From a checkpoint of a small mixture-of-experts model trained on Wikipedia.
Size: width 256, 77.2M parameters.
Experts: 48 SwiGLU neurons an expert, 6 picks a token.
Training: a variant of SOAP for the experts, 654M tokens, 6776 steps.
Below are experts of layer 3 (counted from 0) of a mixture-of-experts language model. Rows are named router (the router's row for the expert), down (a neuron's output weights, with its number) and show model dimensions 0-255. Each number is 128 + 32 x the weight over its row's rms, rounded and kept within 0 to 255.
After each expert's rows: "raises" lists some tokens whose logits its average output raises strongly, later layers aside. This comes from a sample of Wikipedia text that the model never trained on.

# expert 40
router [ 91 117  89 171 168  82  96 138 122 145 102  88 123 101  73  86 135  65 113 124 133 160  95 136 110 160 120 136 132 195 124  76 151 108 119 124 100 117 138 130 142 113  87 128 116 102  97 151 112 176 101 198  98  91 152 133  57  83 186  41 117  86 155  90 144 165 137  81 161 159 105 108 116 175 110 151 163 168 106 113 154 116 119 128 101 109 136 147  82 157 118  91 127 112 108 173  94 126 176 155 165  98  97 123 114 103  88 177 158 151 177 176 142 100  94 107 143 174 142 119  72 143 108 101 120  89  62 110 127 143 131 147 147 125  59 100 151 157 136 112 169 118 116  94  88 184 120 177 128 138 157  98 117 156 163 152 159 131 152  89 108 129 186  96 118 182 130  69 157 118 145 100 159 126  98 111  95 127 122 130 149 105 110 149 208 123 155 136 175  94 116  54 163  96 183 155  73 126 100 106 201  96 157 141  93 111 116 104  93 172  72 121 154 102 106  94 121 123  89 153 180 115 104 124 123 169 100  64 144 100  68 142 108 118 133  77 130 106 123 109  74 124 121 153 119 100 149 140 187 142  70  95  43 146 123 143]
down2 [ 88 119 132  81  48 125  49 147 105 140 111 132 184 136 166 124 179 171 124  65 109  91  96 155 104 171 131 126 135 144 160  75 131 145 114 120 150 139 159 125  86 118 183  97 163 125 167 119 145 138 119 159 170 108 103 194 105 122  97 144 104 115  88 106 133  92  81 161  83 154 168  80 131 137 147 173 147 118 168 124  80 117  87 106 139 133  82 113 120 161 136 122 134 136 162 153 127 118  75 126  79 140 179 175 107 114 138 124 166 130  85 147 180 105 168 105  96  85 107 119 178 114 205  79 139 166 117 132  46  91 148  38 164 111 187 113  82 110 117 141 100 110 166 154 200  63 134  98 113 181 134 113 197  90  90 120  78 133 115  83 115  82 200 126 150  98 136 181  94 104 141 151  91 154 157 119 156 140 142 150 116 152 116 170 166 123 143 147 131 137 186  98 124 137 152 133 200 140 193  95 129 151 133 175 142 110 169 127 103  72  97 138 106 112 106 136  90 124 142 182  96 110 157 125 104 130 147 102 125 112 157  97 117 100 129 100 107 147 147 195 119  98 148  93 114  81 144 152 129 153 162 182  85 124 123 144]
raises: "0", "s", "8", "7", "9", "6"

# expert 14
router [154 168 145  89 168 157 103 144 140 142 141 103 101 166  66 165 105 151 114  52 100  69  96 140 100  86 105  35  89 105 105 106 128  98 142  91 144 182 104 115 145 102  91 165 147 170 162 125 186 140 112 133 133  64 174 132 125 169  94  72 181  91 141  94 141 113 173 138 122 138 139  94 114 118 138 141 161 113 158 134 162 128 170 135 133  82 138 114 139 143  85 152 114 115 139 110  79 116 127 157  89  75 124 153 124 120 155 114 101 166 175 164 168 131 163  70 156 182 151 107 112 113 126  84 112 104 133 138 153  83 171  83 191 153 139 106 150 140 157 126  95 103  85 115  99  84 126 159  93 106 120  82 139  94  70  92 169 111 161 108 101 101  99 123  82 168 127 130 103 111 156  63 121 111 155  79 156 176 161 130  86 128 164  95 125 110 134 133 146  81 183 181 128 115 124 136 116  98  74 145  80 203 100 145 172 160 140 176 158 116 155 133  83 126  75  96 135 155 135 112 109 131 117  89 115 104 118  94 151 124 106 158 141 109 168 206 154 101 185  90  87 133 108 103 170 100 138  80 177  90  75 108  47 141 121 182]
down2 [199  92  78 189 112 134 108 162 126  98 142 163 148 126 182 172 165 112 126 107  61 148 174 151  89 122 121 150 153 147 153  84 120 108 128  68 112 129 155 133  76  66 122 129 147 162 179 175 158 123 128 136 137 113 125 135 123 101 125  76 132 137 167  84 125 157 110 128 174  89 151  66 106 116 137 179  97 126 101 135 121 167 176 210  36 105 133 132 112 134 136 125 121 139 165  94 111 149 156 135 146 141 105  98 126 193 145 154  80 126 126 151 134 144 147 129 146 157 107  77  88 204 133 111 116  86 121 105 139 125 117  89 190 106 138 205 160 156 141 115  96 108 169 116 118 115 127 112 105  71 126 199 102 124 143 102 168  78 101 136  68 134 132 140  86 166 123 131 120 109 150 131  72 130 191  87 184 144 144 133  74 111 156 124 132 138  96 144  91 119 123 109 155 111 115 159 124 127 101 169 118 171  86 120 193 170 124 142  81 141 115 146 120 146 123 163 139 160 156 201  90 141 133 100 166 186 131 152 143  76 108 169 181 135 137 135 104  85 155  51 118  80 105 149 134  65 209 129 196 113  96 105 149 120 118  84]
raises: " and", ",", "'", " &", " of", " |"

# expert 0
router [108 180 130 133 164 147  89 182 146 127  92 143 151 123  77 114 168 107  95 150 129 169  69  66  30 128 110 153 108 152  98 142 174  75 136 173 115 156 144 123 144 102 174  80 138 108 127 145 142 151 132 130 114 126 122  77  89 193 163 124 131 147  49 155  93  72 150 127 140  64 100 161 154  96 178 164 148  91 157 155 160  95  72 119  76 172 146 144 144 149 150  99 123 108 138  86 126  82 116 137  63 135  99 130 127  78 139 108 118 167 146 140 158 128 120  90 141 165 135 136 111 130 121 130  82 178  94 176 140 103 182 130 128 141  96 183 188 114 160 146  80 125 115 116 141 156  83 169  99 136 122 122  69 135 123 113 140 148 144 139 131 175 124 165  65 117 121 105  98 126  47 134 182 107 143 147 136 126 123 113 173 140 154 161 128 178 127 136 123 199 127 128  98 120 106 144 124 169 131 138  95 122 138 119  93 105 172  47 105 160 143 166 126 120 107  50 100 155 136 109 165 126  86 135 135 139  75  73 158 125 129 140 188  94 159 107 131 131 164 151 105  97 141 132 130  45  86  44 111 143 183 169 177 106 162 100]
down1 [162 138  90 119  84 179  93 105  86 174  86  80 154 146 140 158 108 124 151  77 133 115 137 140 119 180 106 107 114 101 135 101 100 125 182 122 173  66 163 108 168 141 110 137 157  96 123 160  75  83 152 144 107  93 105 190 120 144 157  99 117 117  88 157 136  91 148 113 146  81 119 152 125 130 178 193 116 127 149 104  91 161  96  80 107 115 157 137 117 149 132  61 133 122  62  74 136 104  79 126 116 113 126 142 134 146 173 109  73 159 152  97 154 126  96 183 106 125 134 144 142 166 112 151 170 179 158 121  80 135 145 111 140 115 127 120  32 140 120 135 115 139 160  37 211  80 154 138 115 134  70  83 183 149 125 122  72 133 134 120 103  95 183 138 141 127  77 167  97 129  93  91 171 153 136  96 115  85 159 109 160 136 154  91 161 159 144 135 170 127  92 122  69 157 143 176 159 149 154 108 198  85 148 137 166 163  90 156 179 103  89 164 133 162  66 119  89 115 108 131 105 102 132  94 155 104 141  74 101 119 100 140 101 149 100 145 127 141 108 168 160  75 137  96 161  57 134 116  93 185 157  69 103 158 124 157]
raises: "es", "ion", "ell", ",", "ard", "ers"

# expert 19
router [144 149 140 209 189 155 107 103 161 106  76 116  87 136 114 110  95  84 138  87 146 177 146 171 161 111 129 198 109 137  97 150 129 119 203 114  50 105 159  76 135  91 160 124 171 105  59  76 146 166  77 120  93 166 184 142 110 120 128 149  60 150 190 146 178 103  99 145 124 187 201 157 135  97 182 123 164 149 110 144 138 127 168 150 132 118 138 147  73 172 115 106  96 156 111 164 119 128 195 132 149  80 120  96  97  79 101 173 127  82 170 134 127 126 178  85 135 125 118 118 118 142 146  78 118 157 178 124 137 132 178 148 133  59 105 140 106 139 107 137 122 140  98 159 151 187 135  88 143 180 166 139  68  76 104  94 134 220 145 109 123 104 147 169 138  93 118 154 177 156 132 154 105 149 133 127 161  96 156 114  93 131 148 152 149 134  90 149  61 122 159 119 112 190  97 128 119 165 130 137 131  85 159 128 128  77 115 170 135 161 120 132 153 119 146  79  86 109  70 156 163 103 142 116 128 114  99 178 142 129 134 161  71 125 142 113  80 132 124  94 112 133 155 181 139 165 118 109 143 134 127  79 135  63 134 133]
down2 [151  64  90 126 122 113 194 203 134 128 140  85 151 112  99 161  55  62  85 133 122 126 130 131 111 148 108 159 160 146 140 114 115 106 125 127 148 115  89  66 116 100 136 158  93 157 106 176 107 141 109 104 166  72  99 133 113 134 139 119 112 115 126 160  89 142 151 160 154 162 184 152  88 141 134 178 159 102 149 145 163 116 110 149 130  83  26  81 159 139 117 168 160 135 122 109 109  82 105  53 134 134 150 135 160 173 173 145  98 143 166 153 114 129  68  75  85 139 117 127 150 181 162 132 144 119 182 128  97 132  30  99 163 159  88 132 142  87 115 123 157 136 125 118 155 131 165 115 158  75 125 137 137 116 112 114 152 144 125 124 165 127 121 104 124  52 142 178 139 136 168 140 146 112  93 103 146 116 165 127 143 157 127  94 152 212 124 151 154 122  84 136 110 147 111 102 137  89 144 204  83 108  73 148  94  90 120 141 101 113 113 191 136 162 165 122 168 171 105 197 132 129 109 133 150 129 168 174  84 152 153  82 129  87  96 172  58 129 165 134  60 102  82 133 134 111 142  79 124 129 185 197 173 159 124 122]
raises: "e", "k", "ko", "ble", "ken", "ki"

# expert 75
router [176  82 104 154 148 151 170 120  88 105 145 133 151  32 153  93 171 115 105 146 158 150 158 117 101 175 152 131 103  88 105 185  86 114 147 121  76 118 140 201 146  98 179 125  79 126 100 177 125 160 122 111  72 135  66 117 108 176  88 172 158 132 108 154  85 117  71  86 132  86 117 121 132 107  99  66 117 119 158 160 117 111 184 162  76  81  87  93 148 133 165 176 180 168  82 141 141 168 158  94 124 170 145 102 129 124 167  89 101 142 162 153 146 130 152 188  69 179 180 125 164 123 156  87 148  77 183  78  93  79  98 125 148 103 102 100 124 158 141 141 150 113 117 130 139 102 101 159 176 133 155 107 109 155 133  78 101 145  70 119 142 126 128 166 106 143 168 108 144 157 125 124 146 127 168 176 110 142 119 115 148  94 146  88 149  69 150 113 165  60  96 113 131 134  90 140  88 103 114  88  72 131  69 109 169 105  99 101 167 134 160 114 121 118  97  95 164 119 119 126 123 113 148 168 114 187 164 179 115 104 187 114 109 173  72 149 114 160 108 174 119 102 101 131 146 169 126 174 205 149 100 132 161  99  99 127]
down0 [100 171 153 147 107  55 166 135 182 198 141 147 135 134  86 103  85 139  96 138  95 128 133 151 104 106 142  98 157 116 134 175 100 108  95 151 192 110 110 103  79 127 123 170 157 148  79 117 114 202 108  97 109 103 120 137 135  95 114 116  92  92 143 173  66 153 141  97  95 147 160 106 131  75 112 135 113  79 120  93 104 127 142  92 150 129 135 102 123 147 151 111 153 121 107  39 148 144 124 156 139 167 102 138 147 116 116 167 177 114 126  73  89 140 172 129 160 174 164 105 127 147 155  77 116 158 143 116 174 117 104 135 172  38 155 125  81 155  96 116 120 136 175  91 120  51 151  88 130 157 117 103 122 134  77 104 137 129  84 154 163 141 159 135 129 156 145 141  86 115 124  72 148 132 166 159 125 165  84 161  37 153 133 130 114  84 115 148 157 134 179 128 173 146 113 136 158 163  84 110 116 154 137  82 173 126  78 110 115 111 119 143  76 150 153 154 172  80 102  64  54 148 113 111 125 129 170 143 161 150 158 114 143 192  74 103  82 163 135 104 143 145 135  78 156 125 183 114  77 122 154 147  89 229 110  80]
raises: "ero", "im", "oo", "ool", "am", "ap"

# expert 82
router [142 175 196  71 125  99 181 147 119 150  95  56  40 166 126 144 189  98  87  91 106 105 126 123  86  45 112 158 126 140  97  84 100 110  90  58 147 161 105 142 143 133 111 140 136 148 139 151  96 127 135 138 108  73 145 159 141 154 177 157 152 100 152 166 153 151 179 140 120 147 116 143 121 156 142 126 116  83 136 129 142 133 142 187 150  98 192 103 147 121  59 161 140 179  82 106  86  94 100 146  97 116 150 134 157  94  74 104 122 149 148  78 168 130 149  53 180 123 147 104 155 166 153 140 128 123 170 158 155 107 126 119 119 123 164 180 153 128 133 154 133 180 189 136  72 138 144 127  79 159 132 186 130 106 152 139 101  76 161 144 104 176  84 133 147 164  85  85  41 126  74 168  98 104 160  99 178 169 159 118 127 161 152  90  98  94 149 124 119  95 165 175 129  92 134  88 118 124 149 143  97 150 140 156 156 213 139 183 108 101 132 143 101  98 144 127 166 186 136  86 120 122 142 130 162 118 150  89 142 128  99 127 144 116 172 122  90 153 138  86 136 167  88  69 146 166 109  88 114 130 109 180 101 159 144 118]
down0 [129 187 137  77 199 159  22 104 111  77 110 170  95 145 162  97 149 162 136 221 131 132 145 146 150 123  89 163 128 130 152 150 141 154 116 125  99 125 130 126  95  86 144 160 143 121 130 134 154 124 151 107 136 124  84 104 118 151 126 142 223 186 163 157 119 115 101 161  93 126 133 170 165 116 131 151 161 118 151 133 136 120 157 123  93 125 126 185 156 121  95  88  85 175  70 166 160 121 115 126 165 113 157  71  60 154 127  93 133  81  86 120 160 127 135 147 151 137  71 102 138 131 131  61 125 115 122 116 162  99 124 133 136 152 121 151 121 150 123 155 113 103 177 141 134  91 127 131  66  81 155 186 123 160 103 117 207 159 132 111 140 111 173 101 129  52 123 124 155 119 110 199  97 117 115 121 122 101 138 137  39  93  87 119 138 125 134  83 112 178 100 138 110 158 170 111 149 157 138 148 117 160 138  98 129 132  83  84 130 145 146 174  76 123 142 176  90 139  89 135 158 115 195  85 138 111  65  88 118 166 114 110  94 171  90  77 133 135 125  64 133 112 148 189 126 102 121 147 136  95 175 120 194 150 209 102]
raises: " of", ",", ":", " for", " in", " and"

# expert 43
router [199  75 153 196 108 157 145 168 138 108 109 134 162 107 151 140 178 145 104  93 125 102 150 158 147  79 109 120 109 117 161 103 191 167 112 145 195 115 173  99 136 128 161 182 118 156  65 137  83 128 152  91 173 169  85 164 154 101 100 153 152 172 114 113 142  99 121 144 120 172 122 113 166 172 128 124 104 132 128 123 164 117 122  93 161 112 116 146  94  97 142 155 101 128  79 184  72 121 126 117  83 170 109 182 149 140 193 122 107 100 126  45  69  85 121  69 130  94 116 140 166 116 152 143 145 121 112 136 115  69  96 130 166 136 154 106 139  99 118 147 127  72  62 175 165 115 105 179 188 175 115 136 160 143 115 120  94 167  85 154 120  92 139 128 136  72 131 170  79 153 133 200 168 116 141  98 168  76  95 125 128  97 144  93  63  86 142 123 113 126 139  93 159 133  86 110 160 198 149 154  83 187 114 108 181 117 131 183 103 127 146 160 127 120 168 148 163 109  65 111  68 119 110 157 122 163 152 160 137 151 150  87  84 107  72 134 120 112  98 162 141 150 128 107 152 167 182 114  81 104 107 124 139 175 107 171]
down0 [123 140 140 142  96 177 153 107 110 136 129  96  77 135  63 147 136  75 105  48 120 132 111 188 110 153 174  63 160 116 123 142 137 104 129 105 153 167 176 112 182 146 128 103 132 136  74 116  93 113 118 144 122  37 125 178  62 123 141  98 135 102  90  74 179 152 137 159 121 130  65 151  79 124 127 150 133 135 130  85 131 177 128  78 182 127 125 126 148 130  54 138 103  91 153 147 114 134 204 133 114  92 121  85 164 112 136 154 121 123 159 176 160  97  86 132 143 141 115 162 126 111 150  99 124  89 159 103 186 137 106 131 123  99 113 115 140  93 152  82 132 143 132 136 144 184 105 135 165 159  81 136  96 126 151  94 131  97 146 171 142 100  93  92 153 137  98  65  70 112 112 127 117  77 162 140 130 109 107 199 106  89  84 212 148 131 130 162 147  84 113 110 175 148 103 116  93 139 143 125 106 161 109 113 146  52 177 180 100 157 115 144 110 134 191 135 129 133 157 139 152  39  82  86  88  72 187 129 136 106 125 138 112  56  67 106 153 113  69 109 142  63 137 142 117 159 155 106 132  97 180 131 121 123 125 112]
raises: " however", " etc", " though", " although", " thus"

# expert 24
router [128 164 155 145 119 130 136 132  79  81 158  78 127 142  96  80  76  89 138 148 163 190 163  94 108 123 108 122 133  88  98 132 109  94 148 122  60 133 151 153 123 102  76  93  88 129 108 137  98 112  82 176  78 101 137 127 104 192 118 151 126 159  99 193  40 128 111 133 122 107 141 170 128 140 158 149 164  91  86 139 114 114  86 138 116 111  72 131 146  92 143 138 116 112 148 136 126  67 174  90  97  84 153  90 177  79  61 165 174 171 149  77 151  78 133 144 105  94 135  90 132 125 111 121 149 199 127  98 152 118 210 127 135 133  81  84  87 137 150 130 174 109 137 174 106 131 132 146 107 155 130  73 115 142 171  96 127  81 100 153 126 124 139 138 164 165 163 162  62 130 116 109 152  78 138 160 166 126  73 168 129 188 158 147 101 120 102 142 177 108  89 120 138  80  92 168 101 131 141 153  99 120 169 152 141 139 134  79 200 165  99 141 151 148 116  93  87 180 156 175 163 151 132 162 168  80 169 162 158 206 108 149 128 109 141 124 103 146 156 115 141  88 159  74 162 150 127  64 137 172 113  95 154 141  80 143]
down1 [ 97 142  88 105  74 122 141 138 145 133 131 115 109  98 112 125  81  68  93 134  90 103 186 124 115 149 137  75 112 123  90 136 128  86 141  87 140 133 102  87 184 101  33  97 172  93 174 158 119 135 137 141  96 131 129 138 133 125  99 162 137 111 144 127  87  69 141 142 107 103 120 137 130 197  96 204 132 158 128 129 129 139 156 164 111 146 110 184  98  66 105 134 120 112 131 120 143 111 152 129  68 117 139  92 139  71 125 104 121 124 142 113 108  25 140  93 120 134 137 104  40 136 119 138 107 116  94 112  64 131 124 169 129  84  92  89  66 166 134 129 182 145  75 114 118 154  81 178 102 150 137 139  73 148 120  47 124 128 118 144 162 144 120 142 174 160 123 117  75 110 163 182 114 182 175 127 124 149 156 168  32  50 133  94 141 108 112 188 158 169 157 122 121  63 101 153 111 132  77 154 142 194 125 120 105  67 120  71 115 141 170 169 161  75 119 119 130 107 147 144 105 109 111 128 153 170 141 153 130  65 124 116 124 183 123 187  96 139 114 151 120  81 134 121 134 177 150 126 151 120 106 102 161 156 124 146]
raises: "ar", "arn", "ed", "able", "at", "or"

# expert 76
router [192  84 148 162 148 133 173 170 111  75 102 138  99 144 108 118 167 142 107 104 120  75 176 121 110  67 118 113 111 136 150 100 162 161 161 143 190  76 158  82 112 168 135  98  95 167 109 167  73  97 153 100 195 158  89 163 103  92  39 129 164 133  84  97 138 151 103 138 105 163 148  88 146 135 110 147 112 147 177 119 122 121 141 117 192 105 124 162 113 115 128 197 113 106 113 135  92 102  84  74 144 170 103 146 159 172 190 114 116 109 117 130 154 146 113 141 123 103 117 105 181 108 164 139 128 100 129  61  94 101 120 140 123 102 182 136  94 112 124 146  93 133  72 147 133 147 100 170 199 134 130  74 165 122  90 104  94 171 138 154 130  96 119 133 118  81 101 189  84 145 161 180 159 142 148  75 144  61  86 120 108  99 129  96  67 147 130 143  96 140 176 118 160 105 105 122 134 143 153 111  93 204 116 145 191 111 161 145  99 175 139 102 133 118 165 143 171  82  79 142  90 129  96  94 127 191 132 145 136 128 136 111 131  57  99 157 115  84 129 181 163 136 116 110 131 159 180 155 106  56 125 145 157 136  91 184]
down0 [ 95 114 122 125 182  65 139  97 152 157 121 169 134  97  85 107 138 175 150 107 156  85 172 105 109 163 138 117 153 116 133 138 103 128  85 150  60 142 115  98  96 101 139 113 118 137 202 143 128 156 113 114 167  86 120 137 145 151 136 144 134 126 160 127 111 105 124 128 112 153 139 120 122 195 167  74 188 117 153 119 148 106 109  91 103 139  91 166 151 112 142 126 164  78 184 141 156 127 123  66 124  95 114 132 155 163 116 131 112 185 167 171 186  98  70 142 119  90 139 143 102 136 135  90 137 118 132 162  73 163  86 107 123 156 102  87 141 165 131 204 132 141 141 166 160 114 116 151 145  70 134 115 103 100  76 103 130  85 129 156  96 173 177 151 122 150 104  95 130  51 148 145 136 163 108 175  88 117 150 141 135  88 142 122 174 109 106 112 103 168 129 152 115 176 184  58 140  77 110 172 121  79  94 136  96 101  91 119 109  82 171 146  57 187 123 153 106  85 117 115 149 112  76 114 158 132  90  97  74 136 133 120 114 133 182 125  97 102 100 240 180  93 110 100 154  96 153 150 172 157 159 172 200  46 141 166]
raises: " therefore", " thus", " other", " others", " Other"

# expert 1
router [171 151  98 131 137 107 121 136 145 209 117 105 127 135  95 172 163  99 103  42 105 128 144 166 120  80 112 129 112 144  88  80 142 118 131 109 176 168 145 143 143  49 116 156 112 148 138 153 128 115 108 166  93  98 187 125  93 176 110  85 131 117 205 158 158 170 128 128 151  58 153 166 183 104 133 165 160  87 148 141 167  91 165 139 155 100 127 144 143 107  80  98 177 102 200 151 120 129  71 168 161  91 161  95 111  83  93 151  99 145 139 171 162 105 173  91 108 103 136  92  91 155 154 179 108 120 128 144 158 161 130  72 176  87 155 129 151 126 110 139  97 129 156 117 146 148 143 120  97 126 160 159 135  68  92 136 105  97 144  74  90 146 125 106 168 129 146 122  97  75 143 134 113 119 137  73 116 180 141 102 191  86 172  84 123 142 170 109 154 173 201 117 137  91 159 125  99 146  94 164 106 180  97 128 159 137  95 192 122 101  72 136  84 105 122  88 132 132 140 106  51 129  77  98 168 100 143 145 157 129  98 145 141 125 155 194  89 163 193 121 102 163  97  99 123 115 130 128 146 184  83 120  93  88 158 129]
down0 [124 105 177 138 138 164 177  82 131 101 178 152 165 165 171 102  93 119 147 139  89  92 132 105  84 166 109 105 134 197 139 162 123 194 123  99  81 103 127 136 154 158  99 149 197 190 179 108  80 106 146 123 172 153  84 119 123 130 140 201 124 176 133 118 120 122  98 126  87 133 187 133 120 137  94 145 153 110 135 162  85 161  90 101 179 171 181 100 120 139 105 113  70 131 124 135 139 113 122 134 108 123 142  68 124 127 118 118 184 154 146 142 152 151 149 100 148 161 107 114 198 178 109 162 102 144 208 130 123 135 121 139  97  68  82 134 138 156 104 106 120  90 154 104 115 138 118 136 108 103 149 100 108 135 129  85 148 119 133 140 214 122 141 170  83 147 187 128 118 102  95 121 191 139 139 119 137 149 147 139  92 100  50 106 116  93 170 102 191 186 101 142  63 125 139 142 109 103 199 139  84  97 129  66 118  90 151  91 132  99 110  65 138 138 111  84 113 173  79  83 134 137 178 165 137 187 105 183 174 118 102 162 148  89  97 101 131  88 122 132 124  61 132 120 168 134 139 107 126  68 169 154 133  97  74 118]
raises: ",", "'s", " on", " and", " for", " in"

# expert 124
router [ 98 126 147 153  74 160 154 104 113 180 117 184 155 101 128  90  76 105 125 135 169 160 127 103 143 132 110 101  96  57 105 163 123 205  86  94  84 165 163 145 137  88 104  96 129 135 101 123 155 164  96  99  81 106 157  90 125 144 144 121 100 158 134  65 149 109 161 119 141  77 164 191 167 135  74  83 168 151  87 155  71 107 126 189 173 102  65 110 176  74 155 155  73  84 199 151 128 196 164 113 153 154 138 122 114 147 128 144 111 131  77 153 126 110 101 134  94 137 142  94 120  97 152  97 166  66 151 139  85  92 127 202 129  95 140 142 142 141 155 135 126 114 107 132 112 156 127  97  65  72 141 120  73 141 114  88 147 143 146 146 119 146  84 173 124 108  90 116 200 136  76  91 203 170 132  70 119 105 158 149 155 132 128 128 170 144 119 120 126 111 111  91 128  90 141 140 119 139 104 116 122 171 189 174 103 106  73  67 182  87 117 106  81 103 103 172 155 135 131 135 133  94  99 113 114 199 130  86 108 155 133 157  78 113  79 123 141 163 143 164 100 118 106 127 139 103 143 183 107 155 130 111 131 145  87 170]
down0 [133 104 180 127 101  96  81 128 111 101 190 121  99 145 101 153 156  89 126 110 146 166 161 165  77 195 169 101 182 126 135  98 121 104 155  75 135 129 150  97 164 126 111  88 136 104 161 136 112 138  74 145 102 159 112 109 107 123 137 147  61 159  78 122 108 129 159 112 153 106  82 162 108 131 133 106  94 150 184 140 153 132 144 148 132 120 172 108 148 101 110  68 130  90 123 111  67  84 176 118 166 119 112 113 168  41  71 153 145  84  52  89 153  90 117  91  66 110 115 122 155 105 112 138  87 143 142 108 154  96 192 166 153 139 152  77 103  90 149 172 141  79 133 162 136 142  65 106 159 128  96 129 123 110  93 191 126 143  93 113 137 132  57 144  43 143  91 169 163 103 146 112  68 169 119 128 153 128 172 138 135 152 139 137  81 121 124 158  57 105 145 147 135 126  79 185 126  94 103 128 172 104  45 116 140  76 116 130 121 130 110 149 120 138 141 142 157 168 127 124 144 120  87 146  99 138 142 105 139  69  87 143 115 214 133 185 142 167 108 140 100 125 116  55 102  93 113  54 147 148 177 141 136  96 148 151]
raises: "utch", "H", "yd", "aven", "urd", "aus"

# expert 125
router [137 189 206  99 175 121 130 147 179 141  85 109  96 171  85 212 133 123  86  87 110 142  92 152 105  94 132 124 123 111 112 115  95 137  90  62 141 112 111 118 155  85 141 120 140 112  97 128 157  46 116  76 139 119 103 150 127 156 133 150 144  87 148 120 162 129 191 115 136  84 142 130  68 116 118 126  91 107 186 146 103 119 164 156 152  96 146 126 103 128 100 125 123 132  66 113  94 117 145 190  67  78 176 188 168  67  65 125  84  75 163 141 141 163 186  81 163 127 170 113 139 129 161 113 127 111 147 149 165 142 130 116 172 127 108 177 128 135 161 131 139  62 158  78  92 144 137  68  39 132 146 164 136 122 141 126 117 157 159 144 113 113  96 105 171 104  90 108 125 134  90 161  86  69 159  78 175  93 145 133  96 172 167 109 116 111 153 129 163  96 143 127 134 102 126 136 108 123 171 155  90 180  90  69  96 136 123 176  85 122 106 144 136 119  88 173 130 162 185  68 152 106 118 167 114  96 191 116 153 142 105 139 130 175 125 150 118 178 154  74 108 112 118  95 149 168 179 122 100 152  78 121 113 157 144 144]
down0 [191 162 142 109  98 107 183  89  81 105  93 142 107 129 119 128  69  66 119 118 130 104 134 162 116 136 139 163 143 132 154 126 102  95  89 121 115 120 133 138  94 116 147 164 106 111 127 129  98  86 121 175 229 144  83 124 110 144 134 138 123 174 140 158 142 126 141 107 141 165  69  93 126  91 162 129  81 151 156 122 110 138 102 123 176 112 144 128 119 125 126 162  98 128 115 120 138 218 101 135 125 106 142 120 150  60 127 157 134 178 109 108 180 171 150  99 174 122  95 116 179  53 105  90 136 101  72  81 105 163  84 115 127 143  92 151  93  83 202 166 129  96 207 157 122  65 129  84  70  66  97 194 125 109 164 106  76 136 107 164 158 119 114  64 125  84  81  81 124 133 156 145 118 154 126 134  91 170  89 120 101 153 136  78 151 123 115 163 111 136 156 152  95 124 173 127  87 114 135 137 128  80 159 120  95 151  95 220  91 103 134 121 113 139 201 129 112  99  83  48 138  63 168 144 106 150 110 101 107  94 111 157 156 109 117  98 135 208 130 127 156  99 134 110 133 145 106 146 132  88 118  85 114 147 149  73]
raises: ",", ":", " that", " in", ".", ";"

# expert 90
router [198 156 137 146 168 119 149 152 112  62  81 107 105 136 110  95 177 124 105 124 140 176 139 146  74 111  98 171 113  37 128 106 174 128 140 135 165 153 119  81 153 168 143 172 148 107  82  79 114  45 102 105  88 147  76 159 127  84 116 155 136 127 126  96 157 126 119 166 132 152 130 128 155 169  59  94 132 179 143 143 109 114 107 115 162 130 151 124  97 169 171 103  97  65  58 135 145 125  91  91 143 107 136 138  74 135 139 167 112  59 148  46  92 127 130 151 154  83  94  87  91  92 157 146 121 121 123 119 122  64 123 120 109  73 122 162 148  72 139 131  63 147 118 112 124 143 131 112 132 165 111 103 175  96 138 181 126 158 103 160 145 163 111 146 189 127 151 151 117 170 163 162 137  98 129 106 132 135 125 106  86 136 123 136  87 136 180 115 108 101 149  59 181  88 152 117 156 201 168  74 103 165 144 129 191 145  90 172  57 159 182  79 172 105 132 152 134 133 135  88 130 113 156 180  92 133 179 145 112 113  67 143  97 123 113 124 152 129 146 162 140 124 120 119 146  71  72 110 121  87 100 105 143 146  87 126]
down0 [207 152 162 105 137 145 128 177 124 113 101  95 150 190  85 129 170 129  23 158 138 134 146 157 163 121 136 139 110 159 112  72 132 118  98 126 152 128 121  85 110  84 135 117 104 131 129 145 112 135 130 133  94 175 150 134  91 178 104 104 117 149  98 196 128 110 110 143 180 153  93 171 120 107 173 102 151 146  50 204 126 101 112 104 124 111  73 152 136 153  66 108 157 130 154 126  59 159 142 113 152 166 112 108 115 150 143 121  78 109 169  99 168 192 150  47 113 168 171 124 133 116 161 140 108 150 115 121 103 110 100 184 144  65 119 137 116 158 127  86 157  94 145 174 160 152 157 160  93  94 128 116  82 104  92 139  61 124 160 111  92 162 135 184 100 189 126  65  95 114  79  70 132 144 171 122 138 147 119  42 146 120 157 103  90 133 157  86 118 130 196 152  87 140  89 112 144 169 146 137 101 133 162 106 150  81 156 165  91 163 157 135 169 146 106 119 179 161 139 152 149 143 123  94 116 193 111 167 174 145 150 172 140 119 153 171 122 119  87 138  78 158  77 148 175 138  86 159 135 152 110 141 151 110 153 142]
raises: " it", " they", " its", " he", " there", " this"